Weights of a small mixture-of-experts language model, trained from scratch on English Wikipedia.
Size: 10 layers, width 320, vocabulary 17087, 73.7M parameters.
Experts: 64 experts in each of 10 layers, 4 picks a token, a softmax router.
Training: a variant of SOAP for the experts, 625M tokens, 4772 steps.
Below are experts of layer 7 (counted from 0) of a mixture-of-experts language model. Rows are named router (the router's row for the expert), up (a neuron's input weights, with its number), down (a neuron's output weights, with its number) and show model dimensions 240-319. Each number is 500 + 40 x the weight over its row's rms, rounded and kept within 0 to 999. Numbers have three digits each.
Before each expert's rows: "comes before" lists some tokens at least twice as common just after its tokens as in all text; "raises" lists some tokens whose logits its average output raises strongly, later layers aside. This comes from a sample of Wikipedia text that the model never trained on. Tokens count by the router's weight.

# expert 19
comes before: ",", " by", " to", " the", ".", " in"
raises: ",", " in", " and"
router:505455555523506520449493541451558498479425551488476566459448563543484426419547510458524493434463464501468517496526598443472471490533402484511504463499546509534455495509486510552470573549454561496442523508410479487473554514481472502588465451
up0:429534560526542503491447544455547489465509576513485458463501540491512470522442509528529492562546489493457475551547496425414451568536500515472534540503491433494462512574494398460432543483472503523457557482479549506524519564536511575475371562
down0:445492487526503516494575401428511462534580528491596501532418532432530523498535517518534501584499475497426457522487511567555461502537481546455516530501519505499478493537492511489447578457592447486471465556432529475427496552485469561507524526
up1:522541513539528602569462507419504488409545512478562495568462532556507550572442509520579468494512466452463519436537487451505450512524530529526507494543461477618489529551558506519419508449421460560519521495547549526515485479487485511473524491
down1:506468521497508484515405446529494519515454501479441547502544519507465508494557447469489535497489542506494469533481474463524522524546491491467530504487574555521431514425474421470508530500458503531463522493441631535520512496525522510537526437
up2:592508545603488515469523492459615502534483551622494484388495511482380474468478529505517487440493537546521498497543580514491494505554495485521470421564436494553432437520502513493524451492485555516448514576476445530517549488404512609529544497
down2:430469469521534523488492480575498534510490512525538491513527476445527586547473558551467418499444452550505488436530503510394463553487537529535499516517568512500506560520532416509470473408466539435417516536481564536488534531461438484516506449
up3:518555516465477456565537468517559486476542479404497491513517460505419498466519534505547506450542425517587514488566498501562429568489549469416544504447499504495464531497446529498443484481525422502469521530505507507559443513478452450468483535
down3:444507475494490498606456501461499488520485502497570538483601536468499516424461513486468504494415500492495488536493538511555581515527498499554439469534562532493470561454512510436519544494516442488464547464512574499497521529465418520550455480
up4:558572441453539480505531414454527488468609473536496499586501586548562545488487478519485490469467546389473551476524519497486488572463433466376472518547521557469482547500480470535522484486527527514473584437568537496545495487456474545509555531
down4:492548422471480488529410503516449553560581486475508485523446449630508497517427537520509512485543474430454535469450462442469513572426461482524550509454490503503494581525595479500425520504484588510495506448451506535466588527461556497412517540
up5:509475544477445527446411472552562496444570508489528537472446416508563500517506542534525521536570509452508480472587545457496553519495486530543424480554518513490412511524504494530470553513526447569479512524491540439532455534535431478493473517
down5:416548546490538543397515550520507546531480533435502520570541542436511513481541539441490530493507500457522528468522457458522447513529467452527518542505492492515503555482515502516499542489509435480585528526496487559506512522504483492463493444
up6:552511491477499522571483576496451450483540528524547532494481540497546512474451486534474516593547498499453477512485486509535509453580415478467491453538566503507509412423543529481523524537503502504531409549526495519500457495446428560516483571
down6:477495455531566486393470463524489551488557470494433510501468493526502538467522509459461544473517446482570548512448514520521489512537563482455445463406455507495576544469473499528486523518515465467474571513488494452534465514519552490473478484
up7:505535461548481479508579475501570504444466428475502514543479486506463432532485520537490433460466501504513477485576530470478518533539507471530532510484559484489510522476488468470537490446437513512568433470482451541524534532404435525522492515
down7:545491502519527531498457434446544527573551450553535551475516487575456471572467545510485506486525478465484476513565505513472465562460540518488506457475503484514502469489514471476501469525498445474511479527502463537533492513531506481433447501
up8:441446406479499550417488565456571476518558557394497475497495432521459507520471521463495523522496519477478565530444522470490472539479526488488535486486494503530477529519454491500510562469491509515510528531526520554536545566504523490461418486
down8:504470452535497465499510471523458470454524477478472485560482483537501483531511456441515496402437516475507499460518554539571474436524517421560545481540480527390502433464393575448560539499520534511496497473486489515538529491541506478475555485
up9:489467518532536584481496561432527519450466483464502500458433519497524550538431550556515451528473461469516560400534537513504431519535573451540508504527553455611490448584515458601466518487488441574439506515519500475481528535440509504496508458
down9:463567512478436560597553499448558372484529495568496477456402512442508607588537501498566459496473537523504438505506542486476483461514490517528462521513491479550413436521433505436457550533450470497552545458501505505486517474473507495536534534
up10:550458504512505495489478484532512543410462532492508487531427454479513469449543596514473422513506470572476532434487524469456521562567477446466535490535448533484419495479493528483500494437493501531448460490504555488502470524436486510513556528
down10:510534445551461473484488500517485478448534494488537471452490534539486435533519507464455461489518496521528472528534574509499540506514500492543552531511414438460492427507488477445497517430467469497499495528500464451545493519514451502479490487
up11:532527571606516453409479516491480490484542477480436507526479551479510449498430461551530485540483455452579533483571487518477571516540503547539476499479494605471456535502493470437439480517520532510554556452515544428496463527444465497599466565
down11:545469506480531520565444503493451427531601500489445478569563516474555452497509419502484426552543513456498535477531515554530451498515441489459517498408539441558508535513531547506526536569520491399531488496529461540479468467503527510424567502
up12:474538513508532511513478508438543471512490577472442459471550468497529471527480453524560464524482546511499445407554476486526453471508462480489484508533441516546487548504523433441499505520452507521493568523509478482493545484553506525502481528
down12:508506472454469519480525532506548520578443497452519520469530483561522527539463509577460518491472507534512476452502498511528502449542501525539430550455530513487457498485474475511525477546428497500457607558492484483520577497512505502507551445
up13:496492448511486565411506526464521536488564543456456478496470598559441499475433460535541553499503449523568468493456443446518490450539558513552568431521555510513459506493527487455493471512516495536481665518532542545497519483409458493562513530
down13:536544484492589586560545496500383495495427485515506484475474513515472484538561420497510512489500477462553490575459461441478519449500484486490514447495511435438509479425525495465536539512504508468501570518514499495467496437503465553517529456
up14:438522512520483433463509458477604541523469445449441497565465566483475495495564508506481526511563520436522495498493575545568501459437516489494473388536499455579519456492479559515531498486524546520502511548519457475504529506492498485497539528
down14:529465480453391534483538492518479515506598522518503463480481425477501539495484535486513479484475424540476524500501480481508401517510455457530477518478514511463537568518538505520440490529538546565497474520487560474466444563479512494547463492
up15:401523509405561529584514475446534527478532490463475510524450472515501561482492490516487545474508566505489534503554503516520493546511453523503453563529508475559451469514527447545479569490484544534485534492479451435541500548523511518477559546
down15:460503536497440482517484559492538444516526547542575524471486410497551532453527518489489566529460517536411560536487544460530498548450525544468529496489499464496489403545499505469508470532422542526522489532513500494505488515510462536540465521
up16:503543530458425551572489451546561605491520494452409517489501553502540606548539509556497566493484533522500538507535485492510522491474409534442450551472490477538518487495576449560500511471529431487517494535542553433509509452499477476521471495
down16:484470476527566485526482483465498498490442530435533475532462504460486421523470598506578532467474535597490486439450440500530489492488543472512507569559404496474523469467432487438492525491416542617460490463506476503507540489595589577497522521
up17:522483523545577485482495530492442506495477487516461456548407583543483500517498446511496530510537526520499487516497458456538481425543528483508475556480525528574509455454566476512493517585492407513484543487508535633532542517520504566500485473
down17:464477528495541525498500471524545469528517542564475512483576510521492602578495562575516547469488524517569498544444520473520452525572518471396551445559505478534516557589502496510474491528468537454430408515425528504544505454452504475509503463
up18:436485575543529443504431481539440482485506606407451516453472529500531552503549489487458512504516437465499551497479465547483507573490484402564546494502479526510494526524523409534541572473489522507533514476495509388519509478519479439584480355
down18:459474511475517515488541498471556478521464480489617518442478602467570447545549498476563488520463537499442444554501484484456529464498526501396498486533487534490522458450476565516493485463620496478451475461481468486516456518518557446478526510
up19:478465584534540505506470531497518450484580525392449514550472495443567551486377507566522483536483476493499550517568468506430458542480520516487535484462576545460564554493501454516519515505536452531513517570494542514499494535543507510532417503
down19:512456462406515523517599510429547466448492497457507543426488498463497427491576477532450541468510524522548483500554506466478531487561527490530509559509494510444489454518509450422563466518566518467480533514581497526513492457495548476488553486
up20:484580457511509494450465480458510562504515558473444559510424475573500476487464487451510522427502501452518594485503492494589517564483529480509519452445508396509484479523471503549494550517484418505488584573539439447517537524478515473568501499
down20:449439517474460555492458592395508579559488542456535447484480504487496499537513495530604538530553576543519471519540521500539404477534510422502589453502532506466467490440495532482548444516509478495551558543473529456510500546529476506439498487
up21:507513515508450579517437464469547463450500480537427434448517465543481460496513449574503546440535545485519545539544505460491360503479493526434444487478497589552388495552507434442518577514514430516435631536463474540522479555503482509501515505
down21:532590572573484494467495506517557446526544524539536450472509493512452471485527592485473477468520578487494538457435502486453579528478470438526469464545484488523457525517512464550490498487488525555493516515508512487503444522494508460554494418
up22:459396409462538515567478530559543426510566509477565528543472493489583514490475441493467513587466524459562546526490492468455467467513491530474494446515480484490484507462528546467435538539470523517517490436510467548533427516530502523462437495
down22:493472515477406528472519445516471558524478437463557519389448528422408488470451502460486518521508397548470446553448428504468446507450540546554600489497498489419494515401446536532461509505472549541524452486474531507423516528526535503503474496
up23:537516565436479485495533515433588518502536405563531580452417530509496544493535522576514522447465418505469512474482520453474548506458507517522572558511552437469406507539512471511495456561521506553554551486468485526506436494491497503509531568
down23:515464545501525497528530486551449523481494558534423569465524545540557475491507485512551532448547508551513537543507517485517489436515531493515444563456500523572418523517505545467515453510490471559486523421563556515515572503519483461556460469
up24:493521546592514510575475522505528515540498465425500539485446501515421503476441482494538518501500435363542517507514531455527520452507496509511511470505510536513516521507562468508529501556498494520477419545512484460454512506522530564567489563
down24:452442515515474528446439515547525511515498572458481570480556508472539583497470590519512542474508497463559486539513478499526445474543503496445550464509539528487493549530516510587472500522468476388523497515487455510492448527501459478526492514
up25:487515491458495551522586504462562426459535505435521508446433450432448478444486508500460472445416427529483487508476513546472469447541543489589444495500544515478449463540475502502508514492511500577447471499482488591485524584496489495527474495
down25:513560529511527543476488503476456442486550500586540500499481431498474523491494489425531477519455533425619434457486477498548472497530532415460481490518483527466478456527536538450418488534525432491495515436560504415439491483554459506547457434
up26:537456457571499503528499513508485509491479545486515615538510551545573473444493493508548424460522482516505493450573422609521509478453423514452528498543578489435459517545490495527468385531502539497525484527534472424477529593448522447521475471
down26:484501527447471489445538419431502487562498490565508485500477503497506605457446581580511499542416493524522494447466543489550477526589467485458506488492536525470546567568512454480460517487557550471522464544469556493479486547449439502558518486
up27:503468561555545486444444541496490524405500566474436514486486467561456476516483470475507472511488493476533512404555478482526545574589510517455514517485480492447482511490522478459513430511502409562455506453466544481516512525523583445521489483
down27:480496477579518484473455462504475522551508419565537554474512556546438478534475467534522478513491502553484442480528510517462489512499489538501512474526526453469452445507520511517440449428512596545422496472533485459511522528497547525420449491
up28:446481539565577555451472499503505568527506530485447520484499535441474442550480418560520530474606499453556473529584414452513468552539469448500501433510551527499516551476549470465497505562509446513496489605544538561472523562511522541418478571
down28:456523428506515490460582477516523493496615511536494538522502510533494494504460525524486511597531490535456435534562476589473507512477500500434473472426477541541465462456497538472487481474489483605491566483522476477483521515481460478494551536
up29:422484533515506508487514518528516455501475540415470549546521416512453537488445455529432501474442471476509450549502551441485434501550523439486519461490502566505482500543477438508484551486501532513475524517494540552595539527504504469514486539
down29:487425546545466466489472447531523501550427572446536459469504536526514507561446582458547489537495560545536505509533542497388476512440573540494501426490449568512486486455599592477476475515470541479512492470435499446512555474478526503476512470
up30:510572485410518549454484542489468498538531564444474513513495512467488434563516426518523560524498475536484512501521465481450497486517474352515501479540535504561459422475526477493535503549561411512506565462555470571497472483490431570452474587
down30:534464482490509499496523479457512586449484537478528487407453529447512549483490522509538549472575480503468547545502546513517473497481454457494458376464426506526527558487447501495502531493553487490440565536490453523482496456526507460577509513
up31:452586516544466505494464455470484514496480491438553547440471512570494505549426497510483467486543446457563503494527492527526476566472473448465465518496500585560509479508557451528545565479451578539583560522486496490507481478510466510483464481
down31:468498560495440556511479484514515537536561547487516554493522525453500501490496521496508524560508541489512471534398502482512488459491517524546499510524501484476476438563432523528526475487525528581557478494554511377504495572488490525447537488
up32:411508534537557467507474512490504532475477509408435465521423512565476438383470509493550446474484493406523524435569452551456538513510447484499536542520480438567508480538515466544545515506465532505495531499435480496558516482551544487476565535
down32:461511530563545497482460493451518509459530490371470545540470605521532507484502481471519542507488475488487487530499408518431491437500482533485501500534499468541512532492430529510522515492485516503493510547473443465474471462608491533461491527
up33:580491446478478549537465454446527453491476493538439456514553566518466464572494411491483440396502556637494521488548474491512474447571425549563481521494518469494531482457488521439544535472462453499522505503451446542560526499511490623473496484
down33:489495468542424503420500498538582554506505540550554488449529458464457577475553564476540538517458460539471510571543584487490486482501482476475481464528503509445453517477549487502513440445500562548580480543517461510490471551506532544547499508
up34:507502468553462451471425524504468510462489510505534515562542576515474506473520502466515449437564476522510474494481550507471483517519541462472572471525483443483525593540459400448510538468504452525503544506434505561471568554540461509479433508
down34:544530528485582484535543491475492488501449491523604459500477524528553458443533532526483477489446570563433513434484583504532523486513475465496455490546420519497484458458543522450528565501470490528468545528496536566567549475502410529477550517
up35:480512506458517457459520550467567434525482544508544450466545449520452469522496493424467468526422533495487484510535469470530421473567443467528519453544543504550490565563515507479467450493499471528447488458506476547489457466583499520533525465
down35:482458560489525452522451456509565422485531488510484478493501493565437455532458585503522568468601436466482467417531454458493541510481501506496498496517498455518474496504524512514556469522479458475508483508456504460497493468446471412481469450
up36:531490443492511506575566561449562538496554568467412462462537533489455506438542577542511516549493499425464587478469472453500531536449479493526536451483431506532498512504468435441513494401452498513418533593446556517519535510482517532468472483
down36:534513493451514569530525492564468479470511562499476492519523489544499490551551512510478491509484559511525467459434488525467510500483476498441470513538420487505519452491462462511585502448489545507509434518465458539519427497468500548478535551
up37:474502556473509496527521463439563487518403551498478503534479570500551559521520487547558474478530481465527527543514459544517459466571524575468458480553491496555519512437488531545489536487395431524483571568466545570492517484527540574555493450
down37:563559492502525472523469484549467459482548504534547536465549489491492493496428456469409474532505479418468502521483566603532455548543470455506470513474433497506508518521511466397493487475498463540465519456590512500513601496469517445440501510
up38:545503516422565518488457476480441476479515495422491534535499507477458510577494551469503515538522459522527459483493508499512485551603424500460461494508537498538484555493552454575485492533529479504476498479498468467500481506447497510509557509
down38:461466488476516467465487500516575567521527501532506432538519439511547489510505521477458556512466462466468499505491539504472519518496467483486514521443546460556438510517559513480526527470561514396508530518440494623453450452553466542539526493
up39:471492473435458477528487532449574416505533488546569479538488508560510464462521574534491419484481520484516526449534451603547473448480546533546458474486444544484501481524479491478483511482511512501451440507495508571406471450441503428530498391
down39:524482530484565560524458526491551480519529500441457478561442514422523526520368519489556539455504542467527448454501496491510497531500449445496523499510493490570559470549457489452466528527567474476551549541537544461514466544633467444516424469
up40:456549533474496476438559454490469599566480533508416493549467525501493517549437457461458500462361503509498503523527508529525466501497462504537560455435485492482519510501504462493510461568496622494529583552532504430495473508561472452506534542
down40:474562521549513495502552554497389421486511522493503543491471578557412483435459473472508542466554516444499502516430550550473551522499455601548504495509556522447507559534463514482561571477437463426512496502438497496472540510507512529464444414
up41:433505525539488493448491562499433466503520552532456532546472493504578449480485519523485514618419535508533504488532483537576507459557505459501498503497509496510548542528506499499472519474487509512482507483479469475425448534502408452566506466
down41:507499459492520469478535537511543458518428477501502501442407549579476516553525501454567438459483529526427472534493499517529506514478548465529461500522441494506488514507537494555460499568473491529511488427597506551473475476530502542456507524
up42:537448389497496538559502550533483456481552469483544447492479436499526507484541527591457492506518435507484525530509509567521503520523517452468524468484515482480456507496398524465431508425544498524489560527515487528478471600431456523484471447
down42:537463442467459496525467468507512519586506490460419538526524513469512488517466511475572454547595462532504560482507524465477475536469455530541575541483514533472490485480475486529538475456488514549520505516473457490461517451474421544518483464
up43:511404528507470552486450562462500482455494535515526547412481359503525496456446475496501452464511551550499537460494497547510437441587448456495515462523562513509529466516508528512451474514405530516493461556458494498494479540461511451505511481
down43:539460471496450474553509572477509472443558553449515506512511384448503587465457535482569438561496434492539497508497473504551474533489514490471472479541532411553486484446527575504486511563462535444597502514551534543501506519512534532503495431
up44:544473526516480450503504530522498491490486456508476431478490456597461507479502530528510521450472511504483517521502513526530484464527504509471532435479475474574488463472499520464415569439486518510562578527548539554498587484434496490394470448
down44:565508481485502530548508532530519453502457471493475510477508461526468480560538475435548509487507499543483443511512542509504557527560493583436442564426465481572527564499513468504489503485498509488453495516460538465522471466598496499514503510
up45:604529512447486528427530488561491536497477463510466511475481474469447454466481574473503510429486441487455480547513514501517477390541420482575526472462541524525497466453512495508540511492514494486471495479518465582473533516432487613520561485
down45:509516515461517453441439522519573506445465441488573536494427501503537495483515546507594450549562413487491459490489458501484502506461558581456476496528535464536537509552559438477465488506555421532502469497477457492487459430542489414457519566
up46:500596556567501490481505550434554509537496515527519563478562550435451541509520494539537484441514469468538503461539475564527576541544504476473454423513492474552511528477479515473472455590525463522455501545494493491529552578501520513524513503
down46:487436520513540505459472470498526507482519535505544499491527446437559512495424523486500549506515448517473477449458477511446441508533507511472549494515577482499509536519557444529463488471470468487478458549484539455495448488539542473523462426
up47:497407542531545533449471508476441518489541528539496503500430467507524563392460523562475439529584576503437557493527526471518479466469567469608499437451561417487469511480512525557474481482490521510443548550438491514549498494501544449559505507
down47:527449516547470482542549512517445493571522531490482493474505481401515522420464484510477460528574437516480576516451411481556500479458503496525430443530491510558447518455525554438487495517469473469453531478496567512468508492496568462539575521
up48:566511444534440484430545477542540477521444558557487445526401465475560465542456520579557472474473527486512520488508480497537513447467452492518500493497473462501514480537453410454525476541521480509462494486429539598536514492471527532419455430
down48:562580521523509558490483490497442458526513407597489446368477551458500508479499435594506487562573608511510472509570498513545510487497534493502533451482507576561487416497559438546516438477486491544549521529503479530502447475513525552447451516
up49:473493452469508471517502540477612512473482493445476436531489483513436525521472457472488394510502467502497486456552538403428459538523572504464558541508450480514530536493537469502462534523428514521465491488548535534439577492485543517468492510
down49:450494504497499477491489512544495544501456521472437547535470496507510545478445580470428476471518493483510481433514467440497553571523498430475482521543530471409612500520516478494528489476510521479515515504421504497490490492495501512536475493
up50:463531526508462545470496469460421456497518497558524539432474486462529535491524533597483415457539433569495501483501527512519545535619472451473527496540473473510458466547536522542467430495561585488530440450585510479513419503470464438510527579
down50:520452501476512516419429551494508532527403556533491551451481510512533545491525509495470519415478483460557502499489540517472456504519476487478449539508498444548492492536493488529494453549573517417477512528419561458544481448541540441526556502
up51:418473474479513484527511502484576565528520533472491533535482484489442469512488435475491520533489503440505539515485433535527488508464553473486478502475513501495483543532495472558473563507452523519578519531534477579472494472511519508433544554
down51:552547430550457404536550473461506527501453427482474451453484525583506510401515466489521554472467444472468503508465546511480462459490504551519508457525469485516532502514443562480540548473524475512463553512490527469542439465447428567534550518
up52:536550511528512512525479474471481553506422469478441461438529504492498523564531600440514490477528495508491453464567495539423579495569592517547504536506532506542492547534479478550540434452505496521520498539518533516454571481517456487468503538
down52:465499509547470517486474538523466536521509493530472422339551584519562472553476545507490510448512503501547537465526475571462537524481568516487568490503553549502482551490446485554519497456497503516491419498542444501413499498502550495483438496
up53:540455485479520476556480495442517527537522470627496569573470482462528532611581485449509413436565544498365526479475476505435498525519478443452434557550431555491537509503569485528528458488479503523512446504498455480488489479533524566494488547
down53:523503462545566529537446604507435454555498500473463454502539531484461470467498428438458540498426520458516475474449486556510527534484493527516512513542408539531492490499431531588592561520421489472489479491517509443517492467496477535493538524
up54:523564509524509513561456598413449471480535537484495490573486536579534498464516435513454466450537529475586514462468472503513496511499463487557486477488513463525515518484554495470500544576457541500538570440434481508555549518482517441540475516
down54:509494556542545531507502515476458514474555473619471502499466445459551553484477512481506577530536436544489495565577436508480515555506482505483439456505498548448489393567500489498479482533441494604501538533526494565500456530456496462423540545
up55:447523566480573490512453616463446487480424531446470434456439461532521577465474550479489527584454452528475491480499580553458464487507503513416526552589467445517510549503498400538499480513453514515432517517564586441538592447535462481526505513
down55:534500463433507495493523515476465500532506491554510460429521467446542517481583524539500446529546527476490467500465528619485543488570576583509507488509553464533560480440473443522502514413491401533478504526532545502528548463448484544475517554
up56:502597526530475519501532311428476528507495481546407477420540535559528512543464505528541481437540385534553511467536501478439561480518502503524473490527473534487460542465511516540538469557599501495458551481495480488498482518484539478479517464
down56:477533466493466460520442488523533465446495503471519531511520424541470543492475478431537438488594474549523487478423496486459524533461442512554515549488578518542488505428488451545498511515454445445500503435458442476471534496551483495454510504
up57:491463467525433487544552554509478473527502456472474487465546502508537489437536515501504465564453530494459540459505511491481524545449505466553508558587437540544444473522555487486555468512558579494474509482453444433443497464535412484552522422
down57:507510529506454541550533565455569492533505520548587523485547442453492536487520484426423495507476549464527499579558529519538519489486551500460498463472459489508512485513492508577557446493480498403510545452487528511533537542463500492464460555
up58:453455504555523535514540521432531519480519484523541509487440505548475494519402537514519480485475538502442559449503484486505491497522491516502526468556446512542497502545512475484440442466461543569461500497529542526535518589432522539440476511
down58:475542474497447523493544496594517503520464496539447468503500599555494520545484476531497552535451455560503445493454410463448462538529428527491525453444474548522488525514477451487512460548500412516588485530559519551447482495562535461479501448
up59:510447466476519492586534533510477441498494496497436520575485486468502495462473531454474478501541518465505540484513515475442483422499504524452433441572522485506496492424517594473455501445481481547497519533513539493514541507485462544503443523
down59:502483559525552513549514534519474517510402505471469506528498520568537431454513495435491515515549520519482507540467532510498553426483535499507487592485471454554502470425494497519567465523492436532465532457432529540491503450485538483558495455
up60:543500468551564534494436477488444580513528495455501516475447534506576546506513466511479528448479443513513504470538549457437517527506524504527485541530495523510471472520484445487531474468500513538427479551466525511513511572524388519468516539
down60:440473506495446524474495466477568495450549478539506525542487532514504490508539502560524524498584445523523457456505410428511429523488526492528515501577406516573498504547477496406460537562501523469519560446504509526490500482531528410500498464
up61:498477468567486530396519453508453507495408580543473509469489536515503561510503525567565404489498498557527549430578506519571546544480529556518456422522481448511594512493493474513522456523442539529544452478434580449506477509470458540496514527
down61:556453457508509512486472491470505556496574505475499544465512464543482483522497506489554547487513511482489467394580447475494485478547512503507423548511514518548458448499530417498566449505532449552474485511539483531452476507540452515532539429
up62:539482493526539603468489528441484522472541584470539554451484589532524486496484481574526476488548487483518550462481555455521479413543469467523550510471548505489512535499471498435517450530521490501475470487484587545389487541509527528507466514
down62:520472498573449448479445547520526541473534536445464495530504482460492461450512472536526440504493483465557511531525476469540477508416483515527450467537558532475503486513541464539492548509480488524476539598517463510448438547576438530481442494
up63:469490514581535535484512532486484516466540480506453481428496507592507501541488528488465474457477511511511478419456567467467500577502527520570538479507519510515371497509470507464466468455492538519400499454508466436497485503474512505533552454
down63:440529540475549568400480478500542504487566537540514529561498543415467497534513482540482468539506452591504508585427508483481476539549510498497513462521486503494528505535525504479524530474535512549543521513486471508487469498533492569460484533
up64:435530546505484533481505489483512535481505506479559472481468520525492549487470485525530524478550500478485509445511554551543515513464545527536490501506486520485466545533522464535436462489483482519493548559459515553476511507491491502416468463
down64:492501489422445525539485502540528451445460471442503450480487515494569454475489475466540579481526493427472495513464556536536499422447458526583496494504482565494549487511498509489539484449509503505458588487494484425488460530511447494514509507
up65:466454431516474534497541481491511529500443545430574488425537478493440498490445505519446535568490512502462482550540511551577542457472510475574485463452557424520458401499530430533531549472467460530463434528486479536494543502555511501464554551
down65:531474467547539474514427479483446466572479451450456485534546458518500463544503485479427489512534529462468509480520496500485494459548502525493530501481557506502481564459483526508506456573544442487457475495490592505520552537440515518495481518
up66:460525486557539546526462490459501437494533483414514459472512502541508529488448476539579534482483465477503428494502493541495473462559547507529521523443502504537468532559599424493486530472472461512479559511541489602549549541468562427520535460
down66:479535451512440498562458481561432430574558519465473508515473442539473433505533410442475518507514539482535531516514476517496505464529589468501482528433512475453512542517486480475494526511504473567485536532530491561477497503464513467385504556
up67:456473522514545542494484466543416516536455477529437505456517429495502480504435474481475541529415592530407442462495516578505445482536568501543483434464464455534534498502541461538534453496529495487477615453518536540479462481459364500534493517
down67:565566424567438519548496568519547458439526487445451440457402526534522468501524572467515519518491525471457624468472532519505527511540489501484513559491516472470482522447592525524554565531421532562529523543512507443540489543552528525443433401
up68:517542572569571567443580472435478448437549517543457430493537494455444475530493468519557583462472541464581539473532503443465514503505545444508539522480591513463525498528509525502572398544466463508536536455561489502536377519499547539496539514
down68:555477480473424423521535591518524412495545477454517414510481414518473453529480493449544501486537466475502503483515474508495553499532492547527453554432518545479477520524459491454457491502497469552518526462491527520528532592539569531520422553
up69:481589507480489569466468469437439570489483496465536485564530518583527568531480517461463486449542512528504474525457535519472513540517527458518534538514518490528457567505507523502395523478515478503482487474490459501535517511560586496486532536
down69:540455484515545553546605510527521505536435603519578485467435513496503494445477528525474501537426521495524490434537489458541519499438461561467461476461511485468523486451571472547483433565579472541471379483508490527535464513505467502539505477
up70:559478446479527508479464491449501486520501535480575484504473452510423512532475514504501481405458482425531517489510568525455390494455465471509499451503529496508469492472456537436429586557516519497471556562402428451488495510477499506528561521
down70:520519539496487504453524435434569562548463504483469528510459501468518477549526515509477521453526588393430553526491512464521494512552465510401476534523505489549506496469541518586455458543504476560490448527470420520556518499466517562542497481
up71:498442484474478571462454455541514478519513476464534539495495467581595494463479500503507534538456498445524487506517501540505572492501500523492555470450545483487535506515513527580553522498496500529584489520493478566538542493501472514518555523
down71:431529579467453590475546497459495545490510556507545511528528545554514524524534545517472417543436432437479552561482504537458509515516496534480520479506511542469500564521516501494481426447527494460470491549484509571494458559473457504433528454
up72:454494539548519495457520519457488503519543560408437460468471476400499552500392459558489472504549490441529501493539519480454453539470507503484459531472501398551547502559552501507500529532493490510461593508521516455496498528526456536570497517
down72:539447461542477466494500552554506525524497536529440467408484556463465521460454553516483542499519465502559450596456431485426494458490624486489496529526467443543512518447582480458533544512562459530573531475472543496474509519522466468560445504
up73:486481484491544474497521451464469497536395602472505549465533581502434535614406505523494510435472563550539529512482514511498482510446461492445496414493588519541568509476532528551462463467489495527402581512459548449492574522521513478503486536
down73:498514514472556508537565562543532537418537536492504501513471499473447445503533502468602530612466432528469523481539475493592516474490502520527452506457537534538457421501481462546498446537493458554469536537544395543509534477516481503464470488
up74:481496495491522498585510496467549498451524544493468509440456601501500462528502550588474525563486524501467549501493490487567439471511512490430499482581540528549429515553477481458450535473450449542526521546426482581410512498470465492523492459
down74:552464493519446438556543550524474474469450491552456516508501469505508470479481537575495465466515546553473588471496481496557514512472528575496547576491490479484431504527442517407521530476471537468489540529488523493532453551483536488462464508
up75:497493500467508490442459491509465521428442490588499509474460515512597537457562446493437482472577487463457516474496533435398437576562528490425560562475477538494483535464497449505501496514508503474516524481514494481446479503501538591537557520
down75:493494522492527492478526433496535528405514467511552449469519443439458525522453462549464521520465463497546426461512525585489520489529481536514521447516548493499519508494476444490500446476520588391467473449501473513464443468465499437479526496
up76:460578507412451477545462537517543392537454480534479554512475551572505446462491502541542472583535530518438516437486489475514507472500528473381469534455473494530570509506524458441532535543453523507506495379517578527527517533501477504542483537
down76:467455468442543475466506512520573492499430507475544539511484530509480523516623443548515512415567499569434443511478491524483439493512546483548490513488522567428481443528546510540426454527512527492531485599481456513506536477499605454464522482
up77:528448507526503466542534511475571462462454553571500498460445526514504476483486490431536399548355519528483486460474495521530491492520502452483521493502516508482428514561446514505437458491558581514468449518426495451563531469463503514526558450
down77:427504444467553517524508492511463525530480523498544536583477514558486511564396494490452574497456401502522531481480507515497517513467468413482547522487465470518534514502512526436501534454494481490460511479482512534506505523491504536491524482
up78:501492570491502512509439557397516440538501523472486611533453546560503562454493493451479511509488457427459562512508516499466454467467479481423506413522523505499496418459511464517440528489499405519463462453504470507498534501451516505505512514
down78:508479480556536422475529556547478561432468426480443528542486480409531550444514460487520497565455594477517448483482499448509461522478421503523547512418457526418534504443480406501493495551575501408449540516504506520507479515489554501518460462
up79:418425484585522461431479532492524440544408534464499499463506523446506489540442490508478483512538565501541549519468468414512447527494541581560476452535513385523472507498504471519505499540458476504523538520469584493455558545511499517545491462
down79:479507525499508435578516520456466471599450452529497594528483510466512505515546491424578465571462546572508472492523502439536514483485488494480464536543495464583537527494492570561481468572611531503533443500473526530547535439484516515535502507
up80:460478502516525511453477475486559520518544477481506617564478493525477544550490497497458506568542498529432507498545432436456429445479426477459527592482435553528437474489529469518437495556517556517458468437473474454506474506465484445553479482
down80:431493488477580429563497514504506587528493451503560474499516506551421479519504493508533483477496521471543441449557457495487504513544567504476507450545556501453534483511476442501500434481565488478496419507507472487517522521428479453543545523
up81:558491583485520484487474486509550463564501430505540562502535395474536525495498488455547488469477514472461466486542444505503459536573449486552465516520592515537421492515517511525520456495465507538484564475514496561489462492489517507552577506
down81:473555554532544485495487578473496461499524413462512466569483484487531493543531517480472502483566528473541491529445493485518550519540538454469516493505498496540580489530445494450499507520512579506470525460413549436529510541509493458536555504
up82:376552540502468473423505550491487455458479488442463516542452515491522523465471503504469453509459453478551461577506500477489565470403492503533548539500521446445478433542464437504516555546519513513505476492573501504508513531475510460524462506
down82:532523464479477442490400567490480514498550503492425444544514468507542526495441492411529499497562510459521509411485527484517457472538420562483548483457525459496557573486481426492493522484474586457576596500492484462495584488500565446461495495